From a checkpoint of a small mixture-of-experts model trained on Wikipedia.
Size: 12 layers, width 256, vocabulary 4096, 69.5M parameters.
Experts: 96 experts in each of 10 layers, 128 GELU neurons an expert.
Below are experts of layer 7 (counted from 0) of a mixture-of-experts language model. Rows are named router (the router's row for the expert) and show model dimensions 0-255. Each number is 128 + 24 x the weight over its row's rms, rounded and kept within 0 to 255. Numbers have three digits each.
After each expert's rows: a language model's description of what the expert responds to. This comes from a sample of Wikipedia text that the model never trained on.

# expert 25
router:101095105153121153145128109165123153098117117144112120117097119110136126162087089127121121106116141156153151121149145125093136118134168123127151132143087136160105146111125107147140140170148070114137121127122142133145113130166155118092113167146127086143084094129066148117146108118152140141119138111150102149151122114097134155118145136128108161127107096101119107149144145113108127122131108153131154155148141165160106156122098072071121125131122119096115099093133077138161087117138147163152115115148136087121154124158124188126118142132145129182132119112094115110130135114122121083174105129172090114143134128177148081161092129117117136100113097115129078105133108091179153143144164150127101111138105150101121182200141101153095131151145127159129170136122140153144152126143128
What it handles: Word-start or mid-word pieces containing ac, such as legacies, racial, approaching, histor, acc, often after the or of.

# expert 39
router:142131118140141140156111108150122137144121145141124139052127132159130181108116169125182103096138087132153134118101115146118172100157132128130108129107115179135107068157112113071128174160158156087141098159097119090085134119152137130119115117121161141127141139147107117107136125129125119143101120121132158119157141143140127135110130162135060127127115126145141170107131150117083120134161109073148131138129146125148136124152124151109164130092088131137101117094128153103165184125158135138129147124169119165126121088098107134127106126148124113150092178107146109090145118089139120089102143125111158170126119108103160091148060145102156131149133122118117154113136113114162112141154099089100138103116100097123146123149177166098152135119132151098153145111153091138138118147151107
What it handles: Latin endings of genus and species names in biology classification lists, e.g. Coleophora, Ascomycota, -idae, -ella, plus species and classification.

# expert 62
router:090083161142152133166113114123134097136155135207137151106085121135094144117148157108121135118101108119102127109091118121121111109131135119132120110161105105143132117132130092144162142110123143130114142170112123123124161077143113147159103138104120105157122116092157123139129108121157113084113112160071195163169134119156114145156141150140129129123128127164112119136135150125160126131128147134121088084137114124135094192116099138148123115113099096148137105137120107065114149134140103114144106116130126154132167152140186133160153111073166143119167123136129082112158079141121144133086124144148132136133104131136113116118160150105131154124101129148126167116153103157125103154135099128170101090083056112088142139119179117145123130109124153135136139095152112162102147143169135
What it handles: Final pieces of personal names and surnames like -ton, -son, -berg, -ski, -ić, and common first names such as John, Robert.

# expert 31
router:143125159173097087149133122082103127132188132111115140127154119125126132122072125128130130159141098157153135142109116138142132123132104143123160131133127101131121170124129139142125142151131104104141095096101136133175108105081127117088078100110123132139155140115117096133143155129154139136123071133128076113136167158126155107109119128123155133072093138097166178125111131111154137095115123158134151164124161135064149134168116132130189154132163150120168127142173126116091113122114151133125116138121081068127144187140173130122084086130112146130115127120139124100119141140143116122135095121134151135087126131125176163151124128116091118157146100143129123137163120119114112161057142162130138116106092145149153140149116102130101121103127156134158077111167143139124127179122103
What it handles: Bare space before a number in tables, track lists and counts, plus a word-initial c or l in camera, care, lines.

# expert 45
router:153119144082164093113141181118140148133127097134148095150124130082133190129151136140127163137128155137155141139127160101143153128131083167095156099122139127131092159142138137091097151116150108096113104152095144101147161129094110117152114148117089165124135132096141142155086145116146120087130127109135118076123142115154102142137136114148144110113086121099122141151148152126123127148112174080133099164087091165152111144071131134188154110115135120112120162130108113140160092144105153160124107196087143131104087098129101153066122166097136128087111141101169160112122117118128138119102130129131141131104108170135104136149129126113133120148103114157127142126148142156128113145090130122155086146144135154135162124158094149131123102115122164109136131120088158162100134175111112
What it handles: Capital B starting names, plus short pieces like ar, us, in inside words and nouns like car, bus, bar, e.g. scarce, Barcelona, Bellucci.

# expert 16
router:072146177146123148084165095135172133150128137141149157163193097148118118119140122116149099172125146097093119125113144122130117129121137140186126120144130093128117125149138137118102132180167139126146140112120138129158129109113088080116127122125115094118120151141124166114164088091111099145111159106122089106176136109145157140108148149112146181134106111085120115098141079156131112140164075148126093126136106114118099140131140079141108127102133070113141120154107123130101131126160106121118155159128163137092082125149108138143122136135164115162155128092114124095110111118119087143135143116102102119157094135118185084189135118121120134095149169154147147155126151123139154130171132156111165144122124132118116141138119114118108124134130181117119122094150087081130093143137141
What it handles: Letters and fragments inside Slavic and Central European surnames and places, especially N, n, r, ov, š, ł, e.g. Krunić, Zlatković, Bedřich.

# expert 0
router:117120163144140102096109088122102171118146097156107132098146072173140170148096124142120159146087105159125130141103128132143099165121151139080112191106110126135127145112150142120160135116099134166122122147125122109114147135110131147117097153111032155109119151142147116157143116142172138116103107158194110100093105091137082128100138109146100105130149114099121123141125137156105129090122176128168135170125135102145126172169072120105128129145188107157129127151126092130139116104158135115138132112112132108140110126109150101073132142136139109115125135153126135130140145104117106150136099129103153129123177119096129128110190136110100128168142095100111159128149172104102111132109115143124140129146137116127157140117133085160121136110132119160171118104118165129134078143131145
What it handles: Word-internal endings like al, ing, ary, ial and trailing zeros in numbers, as in paralleled, Coal, peripheral, changing, 7,200,000.

# expert 23
router:144080126156122113132135110141138109143120103144148136116131100115132105108124143147136145109141146125123181142136118105134125159130116146115129138126116131123106156130137103154111132167152090150159122125150112145099132124167146124152089170167116156108150145129150141108182149150100121130097116123168128093130094150131090173141140124146115191158112134111109125138127134138164137115159108123143114119083134096123147144117151123147137174094131109108115151132126102097136103103152147109138136152153140132091132106112136131143131111146180101122102085120152091108166119155124107104174171160131127175137135126129157091091130109088132109104130136131128071137107120137086070088136085122059129123174113169120144148090121150175095148104142130141114147116163106061129104080137060
What it handles: Capitalized first words of multiword proper names, mostly places, countries and teams, often in tables, such as West Germany, United States, South Africa.

# expert 18
router:126112101166116146155104143139125092137112097130105131110109148112132108112146138149086112101119146125181109109125126152118130125108126098137120151133164129104128145131135126148132149095159107173103145092087125128135132153192122129124120185102125087121155117109127165099133128129194134171085101095114145114175155130093087116129106157111106091133168120128109106108156154059162092126082159125125160129119126149161091132169144188139093125091097155127128137112099128098151141114112172146151121109143154131143137139114155151069142136122149123144169091154139160078167104147137175124135107114172131103142109097119112111149108127135135113126106147093134111140132099152081120109127114122136163119119116126121156098140157136156146139156127105105112087170128116129161138128157102
What it handles: Nouns naming institutions, offices or groups in proper names, such as University, Council, Minister, Society, King, Court.

# expert 51
router:140122125115119139112200124115142126120134112128094178192181107078101163142145133130138136152143112128155133126124123126128112147149112117162136142153113156139152110099086155173123107152132114093084126107160144167134142122121090167105140183128119121105084132096172122133142117149148099124114147125113160057140183142164139177126132112102088190113123110134128120172120121145101119130117098083097106121125092090124116122095148149133150149183110105136101125133097134110145134105145158140125107129168129088064143087146136101145132100122142118118140133141148114140153135157155109136112136116134123153130118130131144104137110145167099139135138109101121098092099141140114120119123147157130098137158127057122150130113132151103141148158099169100131136102107098150116093137167132
What it handles: Opening pieces of personal first names and surnames in lists, tables and prose, e.g. Mar, Christ, Jan, Carl, Alex, David.